config.yaml
num_hidden_layers: 9
hidden_size: 384
n_experts: 48
experts_per_token: 2
d_expert: 224
d_shared_expert: 256
hidden_act: "geglu"
moe_layers: [0, 1, 2, 3, 4, 5, 6, 7, 8]
router_score: "sigmoid"
normalize_top_k: false
routed_scale: 1.0
balance_loss: 0.00167
balance_bias: true
router_noise: 0.1
shared_expert_gate: true
init_std_router: 0.00773
lr_router: 0.00169
num_attention_heads: 6
num_key_value_heads: 6
head_dim: 64
vocab_size: 8192
norm: "rmsnorm"
norm_place: "pre"
norm_eps: 1e-05
positions: "rope"
rope_theta: 13200.0
rope_fraction: 1.0
qk_norm: false
attn_scale: 0.125
tie_word_embeddings: true
parallel_block: false
extras: ["capped logits"]
init: "uniform"
init_std_qkv: 0.0263
init_std_o: 0.0263
init_std_up: 0.0263
init_std_down: 0.0
optimizer: "adamw"
learning_rate: 0.000999
beta1: 0.9
beta2: 0.98
weight_decay: 0.1
lr_head: 0.0197
max_grad_norm: 0.5
warmup_steps: 270
schedule: "cos"
final_lr_fraction: 0.1
batch_tokens: 262144
max_seq_len: 1024
doc_mask: true
train_tokens: 1804000000
max_steps: 6882
dataset: "wikipedia_en"
Below are experts of layer 6 (counted from 0) of a mixture-of-experts language model. Rows are named router (the router's row for the expert), gate (a neuron's input weights, with its number), up (a neuron's input weights, with its number), down (a neuron's output weights, with its number) and show model dimensions 256-383. Each number is 50 + 12 x the weight over its row's rms, rounded and kept within 0 to 99.
Before each expert's rows: "mostly gets" lists some tokens that are sent to it at least half of the time; "raises" lists some tokens whose logits its average output raises strongly, later layers aside. This comes from a sample of Wikipedia text that the model never trained on.

# expert 2
mostly gets: " \"", " '", " “", " pm", " Title", "Area"
raises: "rec", "–", ".", "In"
router:45 59 44 39 62 61 63 65 56 51 61 67 39 54 45 59 48 28 60 42 51 66 51 45 42 40 43 47 41 38 52 31 35 49 64 52 63 58 29 64 58 15 67 44 58 36 34 55 47 58 51 57 49 34 42 57 56 37 62 60 46 57 18 69 53 45 49 42 56 66 51 58 67 51 48 40 64 39 51 63 54 71 53 50 42 53 61 53 47 31 51 49 55 47 66 34 39 51 33 39 36 43 76 63 56 52 46 34 46 35 42 69 43 64 58 64 66 43 48 47 55 58 69 29 54 36 20 76
gate1:62 42 47 33 16 44 60 49 44 49 50 47 48 55 53 52 52 66 31 49 56 49 22 46 47 46 33 21 26 61 50 73 42 61 53 56 48 50 55 37 37 47 63 51 41 40 58 40 37 52 50 46 55 35 45 56 35 75 50 45 71 62 66 39 56 48 56 58 48 38 61 68 36 31 73 61 55 64 52 40 40 27 48 66 64 48 58 52 44 69 57 47 35 61 55 67 42 45 52 73 38 43 38 38 47 57 50 58 46 28 44 53 61 49 51 32 62 61 53 52 35 45 30 69 39 57 56 67
up1:53 45 50 59 51 42 38 43 67 60 59 56 48 36 50 31 52 27 40 36 47 40 48 29 41 59 40 55 55 38 68 51 45 43 49 37 45 31 47 45 38 62 40 62 34 43 50 59 45 54 50 87 33 40 42 53 48 52 52 48 58 62 45 42 44 47 66 37 63 44 60 57 55 58 53 58 57 76 44 50 57 64 57 54 47 56 43 47 55 49 38 40 54 52 46 62 38 61 59 45 50 63 45 41 11 59 60 40 73 47 34 56 43 58 49 44 54 24 67 38 51 47 50 36 43 28 37 41
down1:49 53 39 38 49 49 46 43 58 39 46 50 48 50 57 79 69 53 62 83 50 55 61 54 52 37 51 58 53 41 31 60 50 54 48 58 62 64 48 55 55 41 61 35 53 53 61 40 60 43 49 40 57 49 26 38 44 55 54 40 50 48 75 61 67 53 49 72 32 60 49 48 48 42 20 46 58 66 67 70 42 43 44 48 54 62 61 61 40 42 79 60 45 41 59 36 35 32 50 55 36 47 66 56 75 46 35 50 51 51 63 57 59 66 49 47 36 58 37 70 49 42 57 54 48 81 38 52

# expert 5
mostly gets: " with", " With", "with", " due", " together", " resulting"
raises: "d", " over", "i"
router:32 54 41 42 54 52 52 56 37 68 36 68 59 68 54 32 28 35 69 46 53 53 61 55 68 41 58 69 64 48 72 41 41 37 54 59 58 32 54 54 46 35 44 24 57 45 50 48 36 46 64 43 32 32 37 31 59 53 55 28 52 54 50 71 38 56 62 51 51 58 51 41 78 38 52 55 53 36 62 58 46 42 86 63 34 64 35 44 56 51 48 57 75 39 46 26 66 49 51 36 54 48 57 80 38 50 32 45 46 47 65 54 72 33 36 47 62 32 41 48 60 67 50 54 56 57 46 57
gate1:52 37 46 54 40 53 67 42 62 57 49 41 72 65 39 45 54 36 32 31 52 51 37 63 38 30 55 48 27 51 75 58 28 75 56 59 61 48 57 49 58 43 51 54 56 51 45 44 33 59 52 49 69 25 45 71 63 66 39 57 52 65 44 39 22 52 56 63 59 33 50 37 56 29 67 56 54 45 61 46 38 34 45 48 58 53 58 59 49 57 47 62 52 53 35 50 56 30 58 48 51 47 35 26 67 51 68 60 56 61 52 54 74 26 51 30 36 43 44 65 50 55 36 57 39 56 57 59
up1:44 41 47 79 39 26 28 46 70 43 43 31 48 63 42 48 41 41 43 36 59 20 71 40 45 67 32 49 49 48 66 43 49 41 40 47 45 40 39 35 32 52 39 57 32 33 53 43 54 61 56 75 37 56 33 52 37 54 50 48 44 48 29 58 43 45 66 38 73 69 60 68 61 41 56 47 62 58 40 52 55 55 61 61 48 51 35 43 60 65 31 39 37 42 55 63 44 72 66 37 49 52 52 37 30 69 50 44 62 33 32 59 27 33 51 46 41 40 74 44 56 45 54 62 52 34 34 36
down1:43 72 44 57 56 55 61 61 39 43 47 67 41 67 39 69 69 67 39 69 47 53 50 68 47 42 53 52 60 46 42 48 38 48 49 52 59 68 67 58 67 31 62 64 43 49 28 62 58 46 50 14 66 40 49 37 58 61 57 51 58 44 67 50 36 51 49 59 47 62 20 61 60 51 35 47 51 61 63 65 47 43 58 55 64 41 52 59 34 26 68 56 70 56 56 39 49 25 55 57 49 40 48 73 73 51 44 44 31 48 53 47 53 52 47 40 62 63 22 83 50 44 51 42 54 65 28 57

# expert 37
mostly gets: " JPL", " MPC", " Animalia", " comp", " ac", " en"
raises: "=", "-", " and", ".", " when", ":"
router:47 50 42 43 59 52 45 45 67 54 45 59 55 41 35 62 51 45 49 48 41 59 83 66 69 42 75 36 55 47 61 46 42 31 22 36 38 41 29 45 30 52 41 44 63 73 35 43 45 41 58 60 38 38 43 26 56 36 46 34 55 52 54 51 53 35 49 73 43 54 45 36 49 37 71 35 31 43 42 38 37 47 81 47 53 48 22 46 49 31 34 72 45 45 75 48 41 49 41 42 30 58 67 64 40 37 48 39 47 48 54 47 68 50 44 46 48 56 49 38 79 69 59 49 38 44 35 53
gate3:63 33 52 32 69 42 53 64 63 32 46 58 41 43 36 49 54 55 53 33 42 59 62 51 49 50 70 50 37 38 75 49 49 45 49 52 57 49 64 49 58 22 35 57 36 41 42 44 57 55 40 61 49 57 40 63 71 58 74 62 42 46 32 46 41 65 53 23 39 52 27 59 54 45 43 67 53 36 55 56 59 24 46 51 39 54 34 54 64 36 40 49 67 46 48 49 50 45 32 35 41 52 61 52 60 55 66 52 25 57 63 36 37 57 48 43 40 43 33 48 48 47 67 40 69 51 73 58
up3:31 66 36 83 54 47 52 37 53 60 63 50 41 52 62 54 65 35 38 39 58 77 48 51 63 80 48 52 40 63 54 62 51 42 55 79 39 57 58 61 49 61 62 47 75 55 50 37 65 44 57 49 63 60 37 54 34 52 48 42 41 30 59 49 50 24 48 54 54 65 49 48 51 58 66 43 58 63 45 51 72 58 57 64 41 69 43 57 40 61 73 30 60 56 41 34 77 64 58 64 58 58 48 44 40 58 48 40 48 43 36 49 59 47 65 45 42 53 69 41 48 64 54 70 37 47 54 45
down3:46 54 54 39 41 25 38 63 51 53 60 53 74 41 44 39 51 47 58 43 63 43 50 38 59 62 67 42 37 43 63 65 49 39 27 33 44 36 44 65 56 36 45 37 37 49 52 46 62 70 36 49 47 64 34 45 45 51 37 55 55 27 45 12 35 47 38 41 52 54 74 50 32 44 48 64 47 54 53 63 57 66 34 54 48 30 38 54 65 69 53 56 71 37 53 52 37 43 61 21 63 28 53 66 56 68 47 61 40 48 44 35 48 52 69 43 37 52 47 74 55 63 57 62 45 32 57 56

# expert 3
mostly gets: " role", " Iraq", " house", " Angeles", " Azerbaijan", " Arabia"
raises: "-", "'", "’", " -", "–", " and"
router:47 54 40 56 55 50 56 47 54 58 63 44 23 59 55 52 42 43 57 55 49 53 53 43 68 49 61 58 51 71 62 44 60 56 65 68 47 69 44 41 46 55 45 26 32 32 42 51 64 46 74 69 45 56 40 41 49 39 43 44 44 34 38 42 44 65 22 54 44 47 49 43 47 50 54 42 43 44 49 55 54 63 63 54 30 35 43 53 73 43 50 40 61 59 56 52 34 61 61 52 50 32 85 50 35 57 50 29 69 45 37 43 33 57 31 49 56 39 18 44 59 68 61 50 50 51 30 53
gate1:48 41 47 23 26 53 69 60 46 45 56 43 60 62 38 55 47 61 31 50 46 44 38 56 48 46 42 50 26 53 63 47 44 75 76 51 50 42 68 34 46 27 39 36 44 39 51 37 44 57 45 23 57 31 50 59 30 80 62 60 37 60 67 62 29 54 33 59 45 24 40 56 48 49 75 56 51 51 54 45 39 47 46 62 55 58 47 62 34 79 53 55 45 41 47 56 44 51 46 68 33 45 52 40 48 59 61 58 40 57 44 54 37 51 64 34 44 62 44 39 36 34 32 68 29 38 58 72
up1:47 38 61 55 50 35 44 51 73 48 56 44 69 59 60 30 50 38 30 41 54 39 55 36 51 79 46 52 60 50 45 53 43 46 39 46 39 24 45 31 46 61 43 45 39 49 43 49 49 53 56 80 65 67 35 41 53 48 45 45 52 55 26 52 50 40 79 39 75 54 53 58 46 46 64 44 62 56 51 51 51 65 55 72 54 50 31 45 70 68 49 52 38 45 45 66 52 76 55 57 45 62 44 49 18 38 56 34 65 37 42 54 45 56 48 40 36 34 71 50 44 66 61 51 52 28 28 45
down1:41 79 40 45 53 62 53 35 41 54 49 63 57 32 43 64 51 51 70 62 40 55 55 55 54 16 51 68 39 53 31 66 50 45 39 40 53 55 52 46 49 38 70 54 40 37 46 64 59 49 53 10 71 37 52 45 41 59 50 56 33 37 49 66 49 64 50 60 41 50 42 47 70 48 28 55 48 52 58 67 47 17 45 36 59 34 63 51 42 50 57 60 69 42 64 35 46 23 37 69 48 43 65 69 94 57 43 52 54 67 75 50 65 48 43 70 35 65 30 73 56 46 45 51 51 56 61 52

# expert 46
mostly gets: " rest", " ext", " det", " colon", " inf", " ret"
raises: "u", "ment", "uri", "ti", "d", "i"
router:62 83 35 41 56 45 61 46 40 57 63 68 53 63 17 55 52 42 63 60 36 55 66 47 71 39 63 53 55 39 63 25 41 46 33 34 49 54 63 45 36 25 34 34 55 40 41 50 46 50 41 81 29 37 33 37 65 33 58 42 42 47 52 50 59 70 46 45 77 51 48 37 80 47 49 60 42 52 48 45 53 51 62 54 36 46 43 49 53 44 45 69 53 52 42 46 54 65 32 63 44 39 45 63 25 52 42 39 60 56 61 75 53 61 48 48 41 47 52 43 63 38 45 35 37 39 46 47
gate3:44 38 30 29 58 45 55 47 65 63 50 58 44 38 49 36 62 51 58 41 53 65 65 39 43 50 36 49 59 31 64 34 66 44 64 51 62 46 58 67 78 16 33 65 45 39 54 53 65 52 36 55 57 65 56 56 52 50 69 73 50 41 49 49 45 61 51 38 37 62 35 54 43 52 39 58 55 43 63 45 53 35 41 52 37 29 50 51 61 23 50 39 55 45 42 58 47 62 41 50 59 52 43 59 59 56 35 43 48 56 70 31 33 54 67 44 59 46 48 54 54 35 47 46 70 42 65 32
up3:28 60 44 68 57 38 38 34 48 47 57 41 47 52 61 61 61 38 47 50 39 58 50 52 54 64 55 49 42 66 66 71 64 54 38 59 42 59 58 49 46 77 57 52 71 53 39 39 55 35 60 54 72 52 30 60 58 44 54 52 67 40 71 71 47 30 47 52 47 57 25 47 63 54 82 32 44 44 43 60 64 38 57 66 59 64 25 84 32 58 57 25 46 45 41 60 74 45 38 55 54 56 56 52 38 53 51 57 39 37 40 47 53 51 40 39 47 41 47 36 60 62 56 51 49 64 50 48
down3:52 62 39 56 42 29 33 55 53 52 54 55 57 46 59 34 50 33 59 33 71 45 58 52 36 49 59 33 45 58 53 55 33 43 51 62 41 39 39 73 73 26 45 55 55 49 49 49 51 56 34 40 52 50 48 43 37 40 54 38 45 36 22 37 44 51 65 33 43 45 48 45 69 37 76 56 50 30 61 50 53 33 42 43 42 65 47 42 56 52 41 29 64 45 56 50 47 43 33 38 63 38 32 66 67 41 56 56 50 39 33 56 48 56 61 64 48 44 40 59 25 35 63 54 58 50 53 50

# expert 16
mostly gets: "ō", " Fu", " Tokyo", " Zh", " Yang", " Ts"
raises: "ech", "imi", "e", "til", "gan", "rant"
router:51 73 30 41 52 37 52 58 39 52 70 58 43 46 48 31 51 46 60 35 57 53 70 46 73 57 54 61 77 53 47 43 51 31 48 58 40 75 56 61 36 46 37 65 39 56 57 27 39 23 33 46 51 49 56 35 45 32 46 37 67 42 44 44 77 48 60 62 26 36 52 43 64 65 72 51 43 38 57 54 57 55 66 65 53 76 48 37 70 45 25 25 46 44 46 36 50 54 38 42 38 45 84 65 51 49 52 37 58 48 41 57 61 57 28 46 58 58 42 47 54 70 38 45 81 52 48 66
gate1:47 25 59 35 16 61 61 68 44 51 55 51 53 57 35 34 45 52 36 44 42 56 43 49 41 41 43 36 36 43 61 47 42 44 50 56 53 65 51 29 67 43 62 61 46 37 36 50 37 63 66 40 33 32 51 51 30 72 47 57 45 57 82 58 50 46 51 46 47 33 31 53 47 34 48 54 58 58 61 41 23 33 58 60 62 67 72 57 35 70 53 59 50 43 55 40 52 35 55 73 20 45 37 54 41 61 53 51 28 47 51 39 55 42 48 48 44 53 63 48 30 30 42 56 51 50 49 70
up1:35 50 56 59 44 27 47 31 58 49 57 36 59 50 61 38 48 52 33 57 53 29 47 10 42 72 44 64 48 64 64 39 57 49 52 35 43 64 25 56 44 65 52 60 34 48 60 48 59 50 60 80 34 51 40 47 59 64 57 40 53 54 35 60 54 39 71 29 59 68 46 52 46 58 57 36 62 52 41 44 30 53 48 52 53 48 49 51 51 51 32 41 41 52 41 55 45 55 44 26 51 71 58 60 38 62 43 33 66 31 36 41 49 44 50 52 44 36 88 47 61 74 59 49 56 46 44 45
down1:43 67 45 30 39 65 56 55 55 63 44 60 55 41 40 54 67 39 55 61 52 62 38 71 55 39 49 49 63 34 35 41 51 74 39 66 43 62 59 59 79 40 47 61 48 51 44 46 45 53 51 35 50 52 54 65 39 58 44 65 62 48 54 63 69 54 44 68 26 46 38 41 37 40 56 52 50 64 59 52 30 44 38 40 39 60 49 69 24 42 51 52 60 50 65 42 43 30 38 36 46 36 36 69 79 37 44 53 39 66 55 60 46 53 39 50 48 64 42 61 38 63 39 58 38 52 45 55

# expert 24
mostly gets: " can", " th", " cr", " will", " they", " could"
raises: "-", " and", "d", "e", "ing"
router:35 47 45 42 55 53 61 83 55 64 42 52 39 52 36 49 63 32 56 43 45 50 47 60 72 69 76 51 58 56 54 20 49 26 65 50 58 60 32 63 34 38 45 23 55 53 52 30 65 40 70 70 48 53 40 20 53 43 59 58 35 43 52 41 73 46 61 62 59 45 30 62 49 57 50 69 62 36 54 40 54 56 57 53 52 62 36 34 63 57 38 65 55 38 49 53 49 54 32 54 46 51 53 79 35 55 54 34 35 64 60 60 45 48 34 37 50 42 54 48 42 68 46 55 43 31 42 54
gate1:48 38 47 56 36 64 65 67 61 52 36 34 70 49 41 53 40 40 25 49 50 45 48 47 50 47 33 25 33 37 50 48 38 47 41 51 52 33 69 20 58 73 62 44 59 45 44 65 50 47 41 41 51 20 55 35 42 67 44 57 49 56 66 53 44 57 37 58 47 42 42 51 45 47 45 50 51 59 66 27 33 37 53 52 67 62 65 53 45 78 59 51 45 50 25 52 51 37 51 55 33 38 37 37 52 57 57 49 33 59 59 39 35 37 49 45 54 66 52 60 36 45 38 55 35 33 41 33
up1:54 44 64 49 44 43 39 40 68 52 53 30 67 45 60 41 51 37 21 50 55 42 46 39 39 63 24 47 62 45 40 44 50 40 25 43 44 54 35 20 33 63 34 46 46 38 49 42 51 57 45 77 52 60 54 51 58 62 47 42 50 72 29 51 53 48 66 36 67 57 60 80 53 57 56 42 56 51 37 56 43 47 46 52 55 54 39 38 51 57 16 31 52 39 58 54 63 56 49 32 48 61 44 49 22 62 64 49 43 25 33 43 46 24 43 34 34 37 72 54 47 50 41 26 53 28 51 52
down1:36 59 47 39 48 50 64 52 32 50 33 53 34 53 28 51 64 30 39 60 41 43 52 45 34 48 46 29 45 41 23 53 45 61 45 45 44 74 48 47 60 46 73 53 62 60 51 55 41 52 44 26 69 54 38 38 34 50 41 45 56 52 66 47 38 40 74 78 53 63 34 52 42 35 42 62 36 55 65 75 41 49 53 41 59 45 45 58 35 31 56 66 69 47 53 52 32 18 25 71 52 43 40 64 79 53 59 55 46 42 38 37 67 62 39 35 59 56 34 69 53 52 47 58 45 79 69 49

# expert 10
mostly gets: " Pu", " Op", " Wi", " titled", " Ny", " followed"
raises: " and", " but", " although", "\n", " making", " both"
router:52 65 45 44 37 56 39 66 49 58 60 45 40 61 59 54 47 39 42 43 54 50 55 78 59 62 65 43 56 66 44 39 49 32 56 42 76 64 66 61 49 33 47 42 54 50 47 40 48 37 51 60 47 38 36 40 50 40 64 38 44 55 59 51 57 65 72 50 46 63 36 61 52 51 44 59 59 43 40 55 49 61 55 57 38 44 39 37 52 54 44 57 59 36 59 45 46 56 46 55 40 42 63 51 55 55 45 29 58 41 36 51 59 69 59 56 48 42 39 41 50 50 47 59 46 54 41 59
gate1:46 39 58 50 41 61 60 49 35 56 55 25 52 49 51 62 53 63 29 55 57 61 39 37 26 37 62 29 27 38 69 47 20 64 46 61 34 39 67 35 62 45 57 44 47 52 41 36 55 62 48 45 67 20 37 65 42 80 61 53 44 59 85 37 30 58 61 61 54 54 35 39 50 37 64 58 55 61 58 32 37 28 45 46 82 74 70 63 31 51 69 60 53 51 39 69 31 40 46 63 44 43 45 46 59 47 59 49 27 50 64 60 70 54 50 33 58 43 68 63 31 45 41 60 24 57 45 51
up1:49 53 51 58 46 32 34 43 67 63 68 32 62 52 45 36 36 36 41 46 46 32 40 43 42 73 65 60 67 54 62 46 52 26 52 37 42 30 42 32 41 65 30 44 30 36 56 45 77 54 54 72 45 47 40 46 59 36 51 48 55 58 24 41 47 43 65 32 68 70 48 62 49 40 45 43 53 45 50 44 46 60 44 60 58 66 41 49 52 55 28 55 34 52 48 72 50 64 68 37 58 56 45 45 19 60 52 36 52 45 43 43 44 45 51 36 49 34 89 46 51 46 62 53 55 54 43 30
down1:35 49 57 43 56 76 63 38 37 43 33 46 50 45 49 78 52 53 58 50 45 60 59 57 61 23 48 63 52 46 31 48 62 42 48 53 52 62 46 48 73 41 71 71 56 62 61 44 48 41 39 28 75 41 46 41 31 63 44 44 57 53 54 65 50 35 40 64 34 35 28 54 59 59 56 52 50 34 73 78 46 55 56 48 67 68 69 59 28 33 53 29 57 40 56 35 36 35 43 73 36 46 49 48 79 58 43 56 46 56 57 38 30 52 58 51 45 58 34 82 54 37 45 62 60 63 49 44

# expert 23
mostly gets: " MPC", " fort", " broadcast", " brand", " story", " cab"
raises: "\n", "\n\n", "  ", "."
router:38 65 51 44 57 42 46 35 64 44 47 56 41 44 39 58 50 45 49 43 52 62 71 58 74 31 53 42 60 42 57 32 65 27 76 59 62 50 36 53 50 45 18 34 71 43 54 48 36 56 62 58 56 29 55 37 51 42 53 62 44 49 60 55 69 45 40 51 53 66 30 65 70 59 61 49 34 48 44 44 66 57 69 52 60 60 49 42 62 42 53 52 81 50 34 43 51 61 49 38 47 43 79 60 32 59 54 32 46 51 41 67 68 47 23 35 70 48 45 44 54 52 46 48 62 47 48 50
gate1:67 38 48 39 31 65 55 56 50 56 53 51 58 59 34 45 35 56 40 41 55 40 12 41 59 58 52 39 17 55 85 39 42 58 51 47 60 53 76 40 45 60 42 52 51 60 38 52 42 64 55 44 52 38 45 52 50 56 38 58 51 67 75 42 33 46 48 50 49 34 49 44 46 37 66 49 48 60 48 39 38 27 40 41 72 55 58 60 47 65 56 50 52 46 46 34 53 50 63 63 59 47 41 23 62 60 55 62 45 48 42 53 68 28 53 48 55 60 76 54 53 36 35 65 34 65 45 54
up1:44 40 55 56 59 23 35 46 56 47 42 43 54 55 59 23 49 36 27 45 45 34 52 32 52 54 49 63 54 49 71 49 63 48 55 38 45 27 26 31 40 48 36 54 31 50 46 43 57 50 68 69 38 59 35 40 74 54 62 28 47 67 42 32 61 35 75 41 59 62 57 63 54 40 64 53 65 59 56 52 61 63 55 59 58 54 52 51 60 72 29 45 32 55 52 80 49 49 53 65 53 50 43 46 25 52 60 36 58 27 44 45 48 52 48 51 40 43 71 33 39 48 54 47 46 38 46 47
down1:41 59 39 47 56 71 59 23 46 44 43 40 50 33 50 74 66 39 49 58 54 71 47 43 66 48 56 53 47 56 35 49 76 53 34 56 66 65 37 54 67 47 62 56 61 48 55 52 54 67 36 27 54 37 35 55 44 44 59 70 29 51 64 52 46 40 45 79 44 50 38 40 51 30 53 48 49 57 72 67 56 36 37 64 62 57 68 55 31 38 56 65 40 61 37 43 40 40 43 72 37 44 45 66 78 61 55 54 31 66 61 27 60 43 59 63 49 49 52 64 49 60 35 70 44 67 66 46

# expert 12
mostly gets: " what", "idae", " whom", " difficult", " how", " alter"
raises: " a", " of", " in", " on", " to"
router:38 67 48 46 43 35 51 46 63 53 42 46 55 55 39 64 77 41 59 54 47 47 72 55 78 49 63 56 47 63 75 43 65 60 37 55 78 38 49 80 48 36 48 36 70 47 51 50 56 52 46 43 48 44 47 36 55 44 59 37 37 39 54 60 53 65 58 64 62 64 39 51 60 45 75 68 57 57 46 58 59 66 66 57 59 46 35 31 64 45 69 54 50 42 57 42 39 52 52 55 36 49 64 60 45 47 60 51 67 53 34 62 53 26 42 46 35 32 46 46 49 75 52 34 71 40 37 55
gate1:63 46 35 54 28 83 70 73 49 56 34 57 72 58 40 48 57 53 35 55 64 45 51 47 42 63 64 25 32 52 70 57 41 52 34 48 61 47 78 33 43 62 47 33 58 56 47 47 48 54 42 31 54 30 37 56 43 61 45 49 37 54 87 42 45 48 53 57 57 41 54 60 46 41 60 67 45 71 45 38 43 28 32 56 79 56 66 62 23 65 49 51 61 67 56 47 32 52 60 70 28 41 52 35 64 66 52 51 29 47 47 33 57 53 39 45 40 63 55 60 37 36 32 48 37 43 47 54
up1:56 51 52 60 36 37 36 55 69 49 52 43 51 55 43 30 57 40 30 47 50 42 37 40 46 62 45 52 62 54 73 42 54 45 52 29 25 42 49 32 38 70 46 53 29 47 45 54 47 58 66 66 25 57 44 61 58 64 52 50 48 64 35 48 44 51 66 36 56 52 55 73 53 40 54 32 49 68 38 45 63 61 55 68 61 48 37 36 54 65 32 48 41 54 43 44 43 46 61 47 50 45 54 43 29 51 60 40 66 37 38 45 46 57 46 42 57 29 69 42 72 55 58 52 48 33 48 49
down1:25 49 61 47 56 64 52 39 45 38 50 47 41 47 51 57 60 47 51 63 53 55 60 70 76 29 40 46 40 58 28 37 36 58 40 70 64 55 60 55 70 61 73 46 61 56 31 51 59 34 51 25 69 58 33 56 47 43 55 64 53 54 64 42 51 53 47 78 42 65 30 33 66 43 50 57 52 79 55 57 33 40 58 49 60 46 43 70 22 27 62 51 53 40 56 44 40 48 47 58 47 52 53 61 73 43 49 65 38 50 65 38 45 49 46 61 67 58 35 65 51 38 55 63 46 68 56 47

# expert 47
mostly gets: " British", " English", " Russian", " French", " Italian", " German"
raises: " and", ",", "-", " a", " the"
router:45 54 39 32 65 29 54 52 53 40 45 59 35 55 38 39 35 44 29 55 39 52 62 48 65 49 64 46 48 69 63 51 49 51 53 39 49 68 10 36 47 49 33 29 55 44 41 56 43 59 62 60 65 30 42 26 68 51 68 29 46 46 43 55 59 34 27 51 54 48 47 37 58 71 58 52 59 36 53 42 52 78 60 53 40 54 41 48 56 57 42 49 61 51 55 51 57 56 61 64 23 36 51 64 33 45 37 43 39 70 52 54 62 54 33 55 51 34 34 44 66 65 45 36 48 27 28 47
gate1:63 35 41 42 25 53 56 63 58 49 40 55 49 62 54 62 39 45 36 35 62 54 47 42 49 73 57 50 36 73 66 67 55 53 42 53 56 55 45 53 46 62 53 55 45 41 40 43 42 47 49 34 49 06 21 58 22 88 59 56 45 78 52 44 43 56 42 56 42 33 37 57 32 47 67 46 44 56 66 36 38 33 56 49 80 66 61 49 42 40 60 57 63 48 52 50 67 30 57 58 51 34 56 47 55 59 42 61 48 49 37 44 36 39 46 46 50 65 43 58 43 46 37 48 36 73 44 54
up1:45 53 55 54 45 21 39 43 50 55 47 40 48 52 45 24 37 39 35 31 58 41 59 20 51 64 71 49 63 51 75 42 63 30 47 45 41 48 37 28 44 67 37 42 50 43 61 32 37 50 50 74 45 47 43 49 63 51 49 34 41 57 43 39 49 38 53 21 68 56 46 66 56 46 50 42 71 66 44 51 51 62 47 65 51 56 41 43 65 63 21 50 38 45 47 71 45 56 51 44 53 62 51 46 24 63 57 33 56 54 41 61 42 41 61 34 46 31 65 33 61 63 46 33 42 28 33 44
down1:33 52 46 36 53 50 43 58 39 34 44 57 39 50 51 53 60 52 68 52 47 52 53 53 59 21 47 62 58 56 26 58 51 66 47 50 63 62 49 65 75 43 71 57 51 55 46 67 45 44 54 09 64 58 52 48 35 44 60 64 57 47 74 61 54 47 47 65 30 43 46 44 51 39 43 55 49 53 62 67 47 50 52 43 48 57 46 69 44 45 74 61 48 41 41 21 37 32 30 64 40 43 39 49 74 53 38 46 38 41 63 59 46 83 35 84 57 58 33 64 65 46 52 59 54 66 62 66

# expert 35
mostly gets: " until", " before", " £", " +", " Yorkshire", " Oxford"
raises: " he", ",", " in"
router:34 72 34 45 50 63 36 57 42 40 42 45 28 44 44 31 51 36 51 48 52 69 60 63 62 50 54 53 61 68 63 37 48 40 56 59 62 58 30 52 30 39 41 67 66 50 44 47 69 31 66 64 57 60 44 32 73 62 54 44 33 49 51 48 47 52 36 56 54 30 59 39 51 46 49 47 45 40 26 66 71 60 60 54 56 43 44 45 72 41 41 57 68 62 40 49 45 51 46 61 38 45 72 55 50 50 40 35 36 52 59 57 57 37 37 49 67 42 32 40 48 43 40 31 56 23 32 40
gate1:53 41 52 44 34 78 68 66 42 63 54 39 71 57 38 34 44 70 37 57 38 39 32 51 26 45 44 34 27 49 63 53 19 62 50 53 55 47 66 27 55 52 53 46 54 53 51 50 48 51 78 38 55 44 43 34 44 79 46 66 61 53 73 49 59 55 41 58 53 36 47 38 44 45 64 50 47 43 54 28 32 36 27 45 70 57 55 65 38 69 70 45 52 41 53 37 50 50 51 72 24 50 37 27 55 74 61 53 36 65 46 67 59 58 56 41 64 41 67 54 47 36 19 63 43 47 52 65
up1:48 36 61 59 48 40 22 57 61 53 37 48 74 48 55 40 55 47 41 41 51 33 37 46 42 74 51 66 52 44 67 53 74 40 39 35 36 27 27 24 39 58 41 42 49 29 42 37 37 59 54 58 27 45 45 40 53 58 55 42 50 52 25 46 55 42 58 48 63 71 53 54 55 39 62 40 71 52 51 58 46 56 48 58 49 50 48 45 64 69 30 52 55 53 50 68 43 57 55 34 39 62 51 60 13 39 51 21 42 44 35 52 38 37 59 31 56 36 82 34 48 57 55 33 57 36 30 32
down1:33 79 41 45 61 58 65 55 46 48 56 57 33 43 31 65 62 38 50 47 54 66 52 52 67 47 46 54 32 57 27 36 61 52 44 62 64 63 50 40 58 41 61 46 55 68 46 55 55 34 58 32 83 55 36 73 22 66 54 37 48 41 81 44 49 48 63 67 38 55 40 35 46 33 51 50 45 61 39 47 49 43 47 49 63 48 75 71 44 43 55 59 52 52 50 46 37 34 59 80 43 40 50 57 60 58 48 59 40 57 62 44 54 65 40 57 49 45 39 62 46 44 42 53 55 55 43 44